Weights of a small mixture-of-experts language model, trained from scratch on English Wikipedia: vocabulary 16384, 320 bilinear neurons an expert.
Below are experts of layer 9 (counted from 0) of a mixture-of-experts language model. Rows are named router (the router's row for the expert), gate (a neuron's input weights, with its number), up (a neuron's input weights, with its number) and show model dimensions 240-319. Each number is 128 + 24 x the weight over its row's rms, rounded and kept within 0 to 255. Numbers have three digits each.
Before each expert's rows: a language model's description of what the expert responds to. This comes from a sample of Wikipedia text that the model never trained on.

# expert 4
Subject pronouns and relatives starting a clause before a verb, such as he, who, they, It; also commas closing appositive clauses.
router:097114152153153125129157162112091158114135132118114129137123138141090112122120112099133135162168138096096080117163124139121105140174113112116149142095138160100105138157134118164129112150086149127107147108174123133097150124104151101144105143
gate0:114079139156112120141140152148135098115099141156131107135124142148126135118093136150132144097117152092110135113112162117080111180081097154130121097108157157080168158110145108110105156148125151140092119134092141120145122129092121194113119088
up0:117099138150129113117159132100155148146124152140137110095130125135137106133152127160092144121094147134110107125092153094145138098114144126123086145147131147096161129101133105129125169168136149110120113119118158104146110127140151097148128127
gate1:136089189153133081139139095114137150136108160104152081132096150149172156120169128125104154149128120118123131097107109116133134127158124143156112142103146152126126132103161112161105145123139127101132128115118164123167133110108112119113138143
up1:103098159142090128127186153142121162107118130115116138133135187132105173133155128104110122157155113110098112104119107101106117154105095122142128126113168144120122114101162095153115120146137133123121157133117143126176096150124109119119129120
gate2:121108077137130123144076077166119124100118128180139097141116153107085120138127100116076143122155158105140073102123127090133088137161150116141170159149154111093113109132140095103179125153126108106126136103118132109112164159150139135136157145
up2:100118081126138137154140109142127127150082125125142113161110114111147128096150121137107134128072168122137147079125118098155113081115156092132106104126134132095123133145128108116168162085136090120159168138136082128161197125119109145165109130
gate3:127129134148152111135096141119165101122128155147159117116119144127141114172110140131149179095149100128118150106122131159100183153135118126114118035125070120136127116130124168113120128126142122135156100114152154124118109136141115131118143128
up3:137108090110165168123089144127127149124123145148148103113120123129168139183080155126114148112157149157084117152128137132132164122167168136131148112093126135110059116122127119108171134109136113119166112154184080136101143105126119143119109142

# expert 17
Capital letters inside acronyms and codes, such as SH, PPP, BRDC, plus position codes MF, DF, FW and United.
router:099122127126155130083132117101127115112172118102107177119136144093132115140106151142086118115136153078146129101128157119151147051111101110123133168086135113137119127082146122126130116162152146109125122133117160082124108120116099134117093093
gate0:111093085189124150148123108119118086118154140112122111129162115118119142104173156163107092137158143152132122110143154130143136099142149118120125113131135098108122121106181135167120097096094121140151169082156122104143188120127145146148121101
up0:106099118131112120130132154132106129126092127105110115156112117115141126155117119120152154121124102146138152086123154115132121149160138103136132177141117118111108155125104101106184137141125125135114166152062121153090113106119132129119079091
gate1:102132107099118109142106136106153148135116166155150139070128162133136124116088087135166126133140132140139144160128149110103145109168128090146133139124097172150129111107129138095080106132142091184116109103142096130121153115117092124152132148
up1:113122179142143151140163150100124056143131134130165174122127102096147129109100127118141166143127142146153127140166160175096100131149135158140127105127140154129139151134103080116092125141118100134101129077106123126111124124174120138102135117
gate2:101110114128168142110144131143131163138079142121107150143113118130135148130126143114127155152161146131138108106104128138149115160127160105121129132155125135073070075141132103106146132129132089122164134114160128162120165080105138152135106112
up2:146095095110170105135119116131107145121112179151151121108176116130114124145085134136092133113170116110121095120067133111122123124126123123101097115140159155135137167119079117132142087081089177115099131146065111122123124138087171126134148159
gate3:114127144109134149147101102125143119151140129109139107146130154154101107139154110129164134154087101108106131134098130105116114117162147129104105112172151170118103125139107114146163151129104122133133119141098132135133115159121128196143118124
up3:104079141151122125123121182110111111095131163143147146132122100135116144154133117130133122152118111177150121080128123147088153124091158185159153136127132146108138134141138097145162124128153122133105166161124113128129169122103123117133118078

# expert 0
Clause-linking words like and, but, when, while, as, because, before, often after a comma and before a subject pronoun.
router:091112154119100150108115123146108138097148113113125123140128126118138151104075124120137118147148123131110083110132126124114133186166164140125152053089133137146141115125174107151101149091066154139149123145112030145167115112131128150188109069
gate0:204129128063149101123123113101117132175119157138113120122118152133160191130129128099135099126129149100122109108108108130164128101131097081111121118117095109068154115140139111112129145148148153110104154125146130088124074125137126155118155121
up0:151092098121074098109137151141135153145145107135127157152136150148111119078103093119115131114113144111124127159104184118143116108134126102139115143106177121133134122135137099112146160170155126165119121139143103141096100111139112126184110147
gate1:141068196153151124100141105160121120149079129133138098138140125178138116143135147138153171122108088133153129085137104105158106118092112115133153115194154142128155105126099154178179135138144136145118140115153119150116103096133099138144094141
up1:156147084134142089180122134136172114107139107130049144162134162124141142157130140126100135125126176122133078164135067146146133138137103122113129120144127144164164169143142151145122150164124136115147119142121131152112109071124116170124135156
gate2:176173080122150147123121063117117134132134120147147143134140136126128154124115145114139135132131128099118117127147109141104136127101135084138154100145111111128118149123162101138159090108135123171124096116107121145139088144140113124136147111
up2:165170156133128076146096118140122144120115156123154148124090121154087141117134111157167177167148106128161164160144127119191087147087120127162134126100103092073109125133122136114118161112078149161139178091110144177131087135124128112169089123
gate3:128101125127130126130142143106109124108116103111137100130094159168074148130126141138114125114136180139122120094164132102154126129080125135158139139102148153153115136158136155121144139144140139132131141165127106120117117099120121152102098128
up3:108119116160124149112100134155125116124116169152149124097138108113170057139148141145118108153104124112149140151117153132120133121074181096071144156130136123121141123124115126129133123116142120148130104136114120107094131109093170156118142127

# expert 31
Opening fragments of longer words, often technical or Latin-derived, such as mon-astery, bas-in, expl-oration, oph, aut-onomic.
router:132135145115147078148117164140132175096130163139093105149083111110152120121146150106148126128114132110110140104101137131129101119186154122138159118153102148141148160124145122123114152120160130107142151134160152109129144120129125103150126163
gate0:142125082128161147137096129109155131136158123125121161130153149135150131156128120100129118109192134124142122119166150131151116143161146139118144105137099148110185162115096150118128108111087140137124098177111126147133127118111161106086115113
up0:139141141116108114113113134148143128092109130103064141183124117143110100129133151086149139120138134111082100103126123148125145096176122119163123137106137148158077150136125157164114129135174122109168171114142116150122120139133109133187174122
gate1:149120105150154113125112156122137096139145178106104118111123120150115161130147141113117108147094125134151151148113129174078172150159101117130103156136111115104100158102128158112091149111129126150135127105112112138106151144117118125098157169
up1:171114109145190094200108125155131125139158104158114114111142141127123139102094071146143093142146116132152093184104133145147118135105155133104136143108154116125113110151141110109134178129137083156137098094140161157085146155173120141116067117
gate2:157102155137115134092126127134137108087144131147149126160158112124156097132135116149115119184089126084146129129126115143116144142132171125128102119137140127140149156122114146097108119142113101121154101104128137062169147131141163099107126123
up2:150123144140169146094147183108120139142086101150127168164092117125160101117110094162139126101134114114120156101127115135097103152130129105146111111144159132114120151118113091147113136104097097112115177143101121154121147141097111098151154176
gate3:106153106145150106143155137086099086119085131093103152133112178166143170125179145109138108125175123154178119142099078205069132183089109142081140166139138081132125107092100144145158102123113179143135137077120179140107119123103113129101165112
up3:134160144125120123117139147104110112168110092141133112137158121113121114101166112168114133131137079127172121144159109167135113116121143144101166148092117101136115118094108138146164127111137085161118106110193106149093125123088123139144126117

# expert 30
Common nouns and verbs after a or his, like died, went, post, interest, job, head; also empty pipes in election and asteroid tables.
router:102104143126159113143097147076094142128139091137140105129094146116142136125146153092116128082091124084063147106134107180141152099168138115111145149114102152129127127148134158118123127158136151115167117148168122158117057105125137093131131198
gate0:094131099133108118151108145150121129087139145161141128175108126135133155127091105122156131114166139116139124154091131142127127128132153120101109119109110088096121136102129099128171153129103146102130142094102128123138135136120078185094130101
up0:157127113124121138158187129167139145135128142143169113162119128111140151127102125120114109144131115099108118098160133105106111097093105102126121090141131096116136110108142091151135120120121098147134093120145115152124133121163116105098157117
gate1:126157081132117121113146139138133156135153144144175119181137110097110140099104139114157113145187134104154143109101097132148136129127116079120141123140133096151131156125121143099136118160126144111092141102129136138133140109150111150172114117
up1:128083143179140104103153111105138102177119163154184131103124123135126131079148123140179151135116130128110150133133102134136125117125164122133102102158171111105117161169139140165128068111118130120150100129162117124141113139106107129117127130
gate2:141101093137083118104130111096125133083154106121164124088117144133101139169148112153124156158102110116097113133152123122139129156146106164151141153095143178111106142131166090096148167161120135159109109100129126143139128127115131112098083092
up2:107124106129121117127116123131077115172138152144108117102056117113112149110143161075154173145148179149108099112130156119155106161132100108109098122148116125164130176121174108125080141127108135109112105133128135127151126130125104129160135123
gate3:162105128142104200097113157134101144131118111120135145132181102139158113135145121148166155137151072162177119150114095098142143070115137120087106070151133119082112111167089085152157146109155155156101139136139105102121140135090145126140132125
up3:122163134146123136108168151112147134128130117098123168142153126138104097103122106108071108124169127103112083110136121107123143128109136152141141122112146116135170126113120108113089142135120130095128079091135133122147125108153110114125104115

# expert 6
Word-final pieces with attached comma, and place-name pieces, such as shire, or century, in geographic text, often followed by and or which.
router:135151130128153115134101111129129147139175070149140112107148136100112129135126104120090141130131171137081091136093129150127110144136105135103164126095123136173132136157142146087155159143119110137106130121162130125130104137112146107112125131
gate0:166130114088126115098109094142130125158104136100104138136099156134134123113201123130103137118118154184087122128147120072121138104126108168145110163072114118155140131158134114151130108120144100114136140137138154113115108109182100129114136122
up0:125132086131108150131095108157114108128122106118146161128124106121097173099144112122111098156120146128093170140162120138152154127140126125164122152130094134089097151109118140115151124140120131149127154133115144175141146090137171112112109117
gate1:104160157118098174102086112179140135124158120139130127162144109092154119110163107161117153106118095160125096093150129100153152127109157096154090157130142122126145124175123124150148119120131113108127143128132149132108123120138125110131105116
up1:176098143119145096126113067114132164152129120142093132144149152128084114145120141181110105167101147151126108139089115110114095096113127118180097100111146142120074130114095127169125154119139124098106094131154124133134171147153103077140102113
gate2:090092119105115129118141122140109148105109109085103120156100168137161089149133159096087133110138133108129170134121140126120157097117117147197107111075144153139157142143140167118115151148148155113119106154147151099126088108139151103113055146
up2:130130097165114147149122135170124152114149144122122119119080081079102139148135137126095073140135131129135115147077135140096169105083095129114153093100134153100139123165139161138117170142115134179119115139131137163125145094131165111108152130
gate3:117167149127147120096089139131146091147146139121132122135127094142120144137127100137064133107129129101113116140165114110148151128123137090121106166165122086144104148151112114084109126090140159154086156153120148165141123081084102118070157165
up3:131152144126177112123093121136120137136123088121145134116150175110119089113124121153165172142136135119129095127121142123144144159115121155124158095114108107168115093123140092103142155119144115120129135156124125099114156132166106122153109108

# expert 11
Raw byte pieces of Chinese, Thai and Cyrillic script, plus single capitals starting foreign place names, such as S(ichuan), T(iananmen).
router:174126128108167115142127104159152097140174128139175143129161136131091160167151140153144148117119131130161088113120141128086127125140100122141144184143118130155111106137138178107126127124145093143078136124102161116122134136100124114103135190
gate0:161121114102156161114170161120128145170144145105175102134121145120100127146127164120133161080106125147114116190119122147122143146138127145113147098162114123091072143134168096078134101110123174095110146113135144132132104129138101116119125132
up0:117161177098132132140101153135141133105145110113110157152128135131103170071099121130141105112093138140131178126176110118114096117119166131130082131147126150136147175104120105159120149114127127151115102126106101170123141104147128099130117153
gate1:130156123122137087135117131183118177093119095175129104113123116142137159117158136114138119134129170111132130111137134125135105114137134100103149152164100137128058156197131113121150108104151072138161086150154158115173180085102134144114136121
up1:125155156146166150175121121099129088081126088117092089160125097180136146159176126157118130092160133132102120125116144113174151143131116175110149110091109161161142115125133143083145154135133170149137061149145143141156084118106110091069122148
gate2:162133118158085144115168109074123140079117128146129131141090157134104123125102090103156155156110088155123108162126151147099132171152129082135120125150122101125155085123136149139122139138104104108112113118121149152112130153146136116166116106
up2:117128087107144110108125127090093169124114105152103168148102157103139155108108132171147161128135151177091130106140139129143125130155145114100148127131143138108151130116113094090126140106136131149118166122122092144116136178125111109108126121
gate3:116102096143163138108117107145110129132087142187117124139143127085131133078093100120130109142141129117129141111156102115151063157167115103184129128144153123121115134114150149104110158126123142135105130159117124183165157102098097116107158140
up3:118148137110122104111108093132174161126125135129106110151155109163105146145156151137110093129168121124116142123149149115142179075148150140127086126112132100123066125147190116126122135120170129164132157112143135122092098141108095112159148110

# expert 8
Word pieces inside Indian, Arabic, Japanese and Turkish names and transliterated titles, such as Bh, Raj, Krish, Abd, Tak.
router:133138138117140120089132115114118112147103115148152120113127104141099112125166122085123179091127108117182139134101127104087151083146123142127128135141141136133131101102119136097133105107103129139105128127126175112117113130113144126163115195
gate0:155134159097095117088149093151139120120130175113092136123094168146100123128155114184102154117130133126146121097127129125129140100120092144130141136096127121168163153140096113116097095156194166111145105134120180109159109098108127172096090109
up0:117172109144161135140129119095080137086110140127149084130144088149108113115127151099131112116104148103130161120129069123157131161123148097144111113196108158147102144106115118158107104117084113118103111116167138117130141121137103115142139127
gate1:148100112136114165158121117114170094128122097118108117158145127118099084109125041104130114116131120149120143103130151106130121068118147153082141154091087121109143153063118106137111123116134119112104130134100130106135144098114096098107132142
up1:086125150142134135117155128181137129174147137151084120166127126171110106094123117149152144126121131172146162194097133127118144067163059153105069121109113134111165127130154139165108110146092110121120137123126149124160122122111164125070114107
gate2:154130158154166130150107175169106106145066113174127087139137095139128155145114119113150118122135171113101128065161120144141129149119111137096154141129105163131093116123124124142125149138139132108132120110162108104127143099111097144146072178
up2:099154128129106128111086091163080132159109126134154126065092173147102118135111104171105115150130156075106136146100127113168132211142094150162189129104170130140145127143112094142166134132123140112126121094156083148120173133152124151144136158
gate3:126124133111138134116133141140146108085124114129115097161116086169114152140175087131158150101153141119169149109128101114146142109146129112138130150130170129133085157100107150135134097124152120156087123140108150087138090099171158134140142126
up3:100112127117105101092109125110147136155151135121131104152129112141123120149134110130113133132095103073093125080121179115164151105158138148112152135119140072114143115128144185168128148129104107144127189116132129115098128156127146105123123146

# expert 24
Line break tokens after list items and table rows, section heading markers like == and ===, and some coordinate digits.
router:114120126091141145067138150104139129116069136102109109129139123104151144125166140104133128140106090143232074143146148109110131161129115135149084104144136138137131161128114144133131127154150138149149112098088058124104138189122126116161070098
gate0:147143129133172120153108180128148101147133090118087111186092122119140110137117104114137140142116140152145124137161139154108111094096123158097116146131101108134143135159127147127087105145149158128141099145124134139139111130126138134142097111
up0:142096134106104130125151129121116083134139134132101120098135122142139137126143138115121095106118119123132130127116115121177153102112161093107116081142103116111180131136124106122158153089091151092153129167143127109153126097134192124117151139
gate1:142177119139138145137122134087148108148109154164164155125139096185060119141118126127126130147183088101145113121150153120091088130177172106103124091117122151159144106128166105115111094179174061113137156088104141139135131124123153100119106124
up1:132115177156165084158111156111148113093133091105134153142125114144151156160118107107115129108115112115129112128134147117135136110156152135104129186151137126076174149099123122138114139139107139059136159144118140137132123119115143110145144118
gate2:138101128137123074124136127109085154143135157113104095187133155108151121107070141158140112138154145126126116125108097180095140127139110115136166129131166141067128128119132130159105111086104145161104125085120107124088116146109119144130119136
up2:050116122129111158117133055130129105131144146131134149149142166117107117103134119133165134182096114147112110145131151153120152106165185092136159116133144093152092119154092123108107132138089154165130148126151124124149101100119081105151136114
gate3:098157164146137158130088131138153135156140145109160158140138118154119149144151129102140120135149112161139129161140126163144108138156127149107158114142129146135151104137120141125106108114105157163116159138125156117113140128126137106110133130
up3:124174184159122127115101127084131107140144189125103137127117109094096130156142182178097113143140165116135150102173102125152136138086092156142125149122075089092161129118106151153125097139136168137132138131135097126116133137133113136133121135

# expert 21
Noun heads and name endings closing a phrase before a period or preposition, such as him, them, army, championship, and Studios.
router:113120157134142123121124132112125152131110093132139119148119123115140102142111114136130135125132136109092104115157123129110126102172133116111146152089119172119144128129116119128139143131149114135117118135148065133119101125117100129142124190
gate0:106164130121077126114103148098140150091131092149128119128138144081121121132117121108114104120128135133141085107142124117133133091179104123121120109116091127112129092166126140127136147123117161135097113121120098123112137135114114153138148129
up0:089150121146085126117108165121164137100131080135133121078135152120152103130096126083107116155140114133128108107129128090119124098174123128114129122132111153121150115176129147123140144132119155146080121138129097158110119126095135152129126128
gate1:097142119102123142136184123136164119151116156109083126154118193113141126154140107139098097171132128146111110125164090156168134155135124108152111181121128099145138077138122130126153110120101136096087128153121144131170141136106119116101111120
up1:101054137166134162126102101130102138066159122165111145165130151127110095092164147128112170153070109138123126100138138133098133145146103140113127124147148130141155121138115130170198085111106128140132119119117123145158152105160142107054109109
gate2:137108140146143136107138182107098096117143129149126151135146126136107160118133106129164145124132118109123072169153142199123127118130138145116163133144116119133104088125128131143121138099102129120116130082138104173091128102121137136143089125
up2:127137131119115117088135094122152151116101139135141088119149100134134159119155102179147082155163119158130089155144148087181124113079153095139159091136145136109110189144143115117141150140102141139104127093099124124098131117141132153161102111
gate3:129117133124116106136124170137136122145125135104138130162097134100126179155099164125131109105102101111113151126117150105096089169151121126160118117140170112108144123144110118112124099099139105112134143119162115075136136114089155147063116096
up3:135107139139087138145127103158110107138100123132121115131154115144102126121142123105133187121116130118125094139107114134117121131110169118134152119134157115145101147128097116086136163114160122146158172122106122156097077079159094136137144114

# expert 28
Prepositions and transitive verbs preceding an object noun phrase, such as of, in, with, into, take, using, makes.
router:139153139107114164131140144133131129098147135133106113107117101108150071117142119112121132124102123157125166132141128121132125117110127129106115109125094079145125124142094104136156137116118141128133144134105098108167117129125166129144137062
gate0:143130150153087110130163153139139109130133116120113155127152137138143130097156150136124162153134121099129183167114102124153146108096088154114106071098130148100141065109178119176082170132140100131118131127128129125118128108070107130109133132
up0:144162130134087149115098107130154158096129162149174090133117117128161142140141145131139111152155105128113139143120143124114135144138140111083147137113132146103106130138057146138148122152150128119104136111110153111131142072172135118146135138
gate1:123098147095082124134130101146178133144144097125151118085140143151092156132114129136174061138127135153120109091134097130152147119161144133142127119114132135114142111097146146120140118148102157133123099097143160150149124108087150123138109148
up1:093107146119199127121110167134164094118126132128110113142135078102144123112138145152129113087146158150131121123141117095158126171157111111094092135125143099134128086157107145105124132112121097141139163159128074171104130141152175126128119130
gate2:072133135140095148101115137121111154137087144164104098117123135107089133154158100144147124120094091090074137159146134131139118166107106089163143121108147131147087112096123099105131098137119102151130158092088133131135120130121140153117097108
up2:158135103128142148147122109142108106106116138113088176134096105152160116150149117095101157153155121159097155124145145125124089118114179134117127106144105111154155133143114127156143140100130134109137100154138120152132129084166151138110120150
gate3:106133153094151097140106086130135121143135153084120089129145139173109123142130110104167074172155127165156104076134123119125113122174132142134199098160142146117136129158112091102131122142111170108182161151124108091110124118134128143118161130
up3:128062085068110115186140124147113130148109134129120069136107121120094147136108088085159049108061135139143114120120081128136134102141141109132149123165141134135106177145156074103142186132136146132127125162104096154135134098149145143142128133

# expert 3
Given names and initials of people, such as John, William, J., Kenneth, often in tables, credits or after "by".
router:168130158104118121153124133120128115126153127123163137119138115093046143149131156126143175163134107152129104132127078115082127089083071116115129150121147129118140118098114134108104129121123129132113140171129157147137152136111158146129146090
gate0:083137104117157131151137103079167139158137139138155104069107147125119137148149129139126127109092157136123108150127120155156123134115128134095161153121144143147140118129184148143128130131172119121138135102132135156094139109172143140122116114
up0:161108063100139123153089131149111143106154142113095114159170150116130121110113122182072102124168145162123126142113089141123141070138090139147099090171132110149125156133126127102146136140078132164142100101116144143138134176100128131140156150
gate1:088167091135151123144129140146096160103135148098137150137107144061103128161126100114150112099118124119136107126120135100107112122163152107128167130130122163120127131151081162101132066132108123121138140158118177140127123098171154129117080133
up1:109112137145169114156102131115174159147098135176127138139107131171137136129096142179124151138184118094123113103156115107140148144119116151076103138142132113160130088129093164089131138142132117130145142191167135110143120125117162154103105138
gate2:135142108157106109117173144111121097153121165095105114146157100138144121129071137056144147106105159167143124150139107109127148074119120146093149111090104083129139131156154105092133123141140108138121104113113124149149112116139116153136178139
up2:107110136158125134120137118124165130120080153077140162156148133170133161130117140081145111151150159143138124166175122145117116099126141163082159101130099143094158091122117156161139108149118120107131118171089118126159043067143121167124187113
gate3:130137106117142112126150140120135123104143120150165165127141137144115131117124109133102111151168107110104088130105120121114159117100112100107101111114123105133127115172071147153130144102117146131135147142154119142142151157147124152133132116
up3:122155148187141133129119121161177123182123105189129150138107124129135124136161104138123153139152117090144120140122091102129090152135143117147162139121153121077145130140132174159208151121126139135151152156106098153129096109115131167152111159

# expert 5
First word pieces of European personal names, mostly surnames after a given name, such as Sch, Marc, Arm(and), Bord(oni).
router:118137167112123127128151161124130107119134106123127117107121106117145172136142110128126113106144107137162124180127152116118136115098142144129130131152120134135133120125111140125124128121108154125153148123138179129115143141113128135137183163
gate0:116112126124108152083081080169100150093141125130119147091114170120099123132133095112170145141112133156107113147120168153094144100120100148170135074134129138093112126132157173147134123135112121100111078120105130128154132157151114111165151124
up0:136122129133104148112171143105168107086151161167168150132155099153106138112145170139149149097122129146149154112154123071138089123143151123114128128132124171062126145191125132107119115107106118111168112153151134113104125111139142137158161140
gate1:111136114171114134112134136115139182171136131094130111197118155187138119111106118137068145106129127168125089111110090092137100126147104135092140122091095146105109140099137116134110090128127145100132125140141111161147148176126094154127146159
up1:140123122122146166119086134154099108153160101116155090105126130064097113121147088137175088102130118125172180136116132152152145123139145157167111115147128112142134101134169093106096128114107147131113145100127126124121100120113171103117149114
gate2:110141129133112189127168127148113162132060151125136101132140143108116116134135112163108104111145122166141117128128152130161108123119143112112120125139130144075111144133120187170104114145104124123143098105153144175133171170108149146134108146
up2:114104129110086073166148173172134143134055157123127119124106126131113133154118155162151125079113127131134150140111174131145169142139146123116135110098104137132136143130134097177116173125114110115117152141128129130119126154152128125108106149
gate3:146116123173131094162132156101119162151112123097137161169095118129139134094144143122096119143159115162112100132119123113097082158131100147103137085158097107150134084080141121138116159109128143139149119126143117122077127088131133115093132098
up3:143173107111111131146095143086110139160138122125165055138103162098144132121124107150146131139132102193078100124134131108131076148130159121148109138155178121128118110108156128088160161110104098133197134124164144117135063098134153115118133120

# expert 25
Verb stems split before an -s/-ed/-ing ending, such as employ-s, own-ed, do-es; also had, having, and name pieces in tables.
router:126120146120168125140125180128111112127127122141091082096150122134100124114176125097159133141120108129096162129119106153173139099098096111112151133133079084085126122137123104158131080100127137094087137113127178143122095119150159103115132150
gate0:148124141107148086147100138106147105150155087078112168145140110098135069143127137099164179120112155150104127159165139091141124115120116126139136113098139116151136125133147103139127132104147143123160106131092140119140136109125148130110111112
up0:112110127129142131140158158158102128157131160109148107126130146132117144133151148135105098151110122095147137082095135149110116101096106135121141135121139143140111125139159134150152122178150104105101145116112111093136111153120132120172135124
gate1:135134144185131106096116142098115111115095114169106085131135105161071119146107102125119081100079118107142121087163126150157084112117082160145094154120113173125123163100160103151133093094103123127124143167124117160166145159100092113093154154
up1:156110137112153077156129175113137120125100124139146183083097104150174127107187144156129129111157135180129129120136084164108107132110114113103128113155147135152145106099115115101113137110164126107096116100090188096157098124145142157151116105
gate2:134150130131095141124118149093191162144110129115138137101090075099105128131152145095120202133135113136128104123072138130119162158096152113112154120133153130152098148119121143139087174118114169117099094114164123142114176112151161153148131119
up2:182120126105162116123123080124145143103143085097118158188117156099109108134121157160063139131149137167108109118123174109135126081142145111102160144129141128128099142150155131119150125134169118164104138134152098140114177137117113106118131140
gate3:106091128113154147132129137085122115131105143144140122111134121152138161164172080088095140114112104142128106115123101066135125156117123134138109146119133117131079212115162116161146125162133145139158133129135101115189141132144133112127138141
up3:151140128073091137153144154094096113147121128119126143102103103131160148150156107139144166095120126152100173133113111081154129067089106125138121119182114088155095186116079108137133143135180136127134122156108112137148094122131134116130079135

# expert 1
Last piece of a name or field label before a colon, line break or table bar, such as chass-is, Runners-up, Population.
router:103067138120110156095140105114093133169149130112100098138140112114134116113112114130122135108113124121109094125138117112084086099180136176132135154108148121106148098114119103130150110165113109093100118112166105135118164116120140143137105164
gate0:108148145127127119112127146132098129117112150098137085123124140124121127145096131111139123138158147135137127130117133161107122124098102165123143104151134113104110172140162097097132177136155136138116119127140124124114128154150109083153084099
up0:137115113160145135104114097123122134124120122144128121142143129139126131141115116089098112123106115122125089141130124129136146138136080101161121129172177118144141106134117129136162095113126142137137128111106101136135132153099120139143139122
gate1:141148160164080088124157130123146176136126103151185153139075086124143119139149147114109117101118149122148134142098119131141141138108111112087160128118130069102124130120111110135092134143111159124159139114103123150150133129098142138116118126
up1:131125054147141168112121102130101119124122167138111113131117109150129125103105103140135157131183130118116159128092093152131124117115117150118151110155089131144135143065124135070114133143137086098110146112165086091096127133088113158134093136
gate2:164158110118150115117105135126099153125128135068116111151141120105137178118108113106103118130140088129129152115164119105115162182115130134129104158102131137119135092136166102151135098150137106119121124169151093133134128110086117084090105170
up2:130107112162172135120141110124137144120182134181141133154164094146094149123124128095074130152112108126146114112146143143142146128111155124186116136099125141149126117138079162078136106140122163154079160129115144151148167121102120108128181114
gate3:169104141122142145090130141101135088119121149117122129114132105160145166103112146163094171139108127126158079190165112201148095109155135180119115106147134151170097123152112152124133094117060134135150137112112101156120134132096164156175135151
up3:140112168124142114112178108132120132156152086131126174125100139113135130119154094134128168091117180125147136131141158140182133149119127153094121139158090123143137153160110121154142136111115134085122137144088112124123047103121180110138107112

# expert 9
Table pipe separators, infobox labels like Born: or Location:, and place-name starters like New, South, North before York or Carolina.
router:136113132163086164132132145148127134124137104127141139115125135130099143138140168145129127136101118119048121148124133155126125202096132159139118120121140101150111131136140111126138116120111134073102102089135189110146167136142116143106137067
gate0:128130130123103138072108154143097128131086113165101071152113082150139095113138129135131136111121141160132132146137139114121112111139130101122135116123154113118098106109128118117125127125135138120147130139097101149098105114112146103132081127
up0:152134143154172105149128141117147155163139159101116144114113117119110088162091175139128146109108157118116164109111118112162095152119096174164175137110144116110137112150087067122115113162136107128097127131097131095153097123123121137154087126
gate1:079097123074068113140146162085097105119097105067161134158153149077110154152160120117168128102137123154097134124127138120127137126104125139151151134118107116136113107141130133131089139175124137132099099130107143160126106155154122100153111116
up1:143162098099114127134135146142116145092141153084150111118137115130133161137132099152133089117150154147116146148131132146132104121106087128084132142116134133115119112116137054139146162146128140121149145107153080099102132127123127089103090147
gate2:141135092126179150127132120126113166179072184165125114157111106136152142109146153116160124098161101119117096110130130122108094124163146115150106111188137122128115137125175126114158111120130101097147092133134083118132126120141161165112087087
up2:151149161121161180118162107122122108116107117154122108159153113136131121172160154100129122134144143122164130123191143118136136120095123086148126137124111127123102105069104097127118129106165091092087129200136133130156128152122118126123091146
gate3:139134127132122123085143124153144093123147127073124147129131143132130120105102195141126091106132119113124115119142143142141176146117140106150137142122173110148131151172082133146121114124114138142100158116123172126145104149123158143113084118
up3:127136096102090172178098102111124140120153131198148105088105117126093146164131105111110138176102155177117139137107117127080099143151127120114118129100128102130104099096170149129131146129109129122099128122118097156115175123137124099157166132

# expert 15
First pieces of proper names such as St., Saint, Grand, Los, mid-number pieces in coordinates, and table pipes preceding personal names.
router:135142162121105114151135146119126125153188136092124152185148140125103115131122133076138096103160139150138158124140163142134180134084136100168114121057162104141106126116128109156099128092132138106142154148125148152134104125116177176107089124
gate0:142142141111113084134134130132126105158157123164153137109134123147120121122154197136130179179131131139094115107100160114108123112090157158077107102117136149167123117126131093109119146142162138144146127136109103121095175169143141186098137121
up0:112125147138169118138137132148151115134113114136137164079153110197123141072085099130096130141091129131149140115117144126107121132121145137108123104156155110122098122166145112112108137134101122138142150105131123189072094138183111089167163125
gate1:092168100140120129078181134083147133129112112159115144127108108157117113126119167139110175131107123107104157110106125159085140132106102130133151145129140115151088143133095156174154090130103162166142144141101096115169121084129102124137109098
up1:166125128101149126149130132097123118109104123147085130121171123174132132132121121144126088127153098126117118114106130162093142153148123132156125134080123133164090164111116124137108153126145140165113093120151157135134171115123105120110106132
gate2:141104093108168108147095122094120144125121131122110114149079125108123153112135114124114158151129171148083109084129127083154103145131151143090097129112128147184149144142101127106133176150124164127126124147141137151127070106114077155072102140
up2:095155101096112161134121103087120105149114142161140142123166131117126146106164135169150115168095122128121136133120155134136127117120100135122158174148135119138131140111133132165136128143100126066105167050112173135117150117135100163140088116
gate3:115130115108145115124099129130140114139114103145124123125123106147166113138084152114096162138126126119149091128102090123130142117113135139133170118133141103111103117145154137167138137089127145146143123139112120145147156116078170144104155110
up3:126164112087133140165117135092105114109091140111185107115155092121125102103086106064134101120122130125157113157088107123117121134127162122129158126188147170104122088091119102143130131094157137103151103150114117159115198141123138154140155086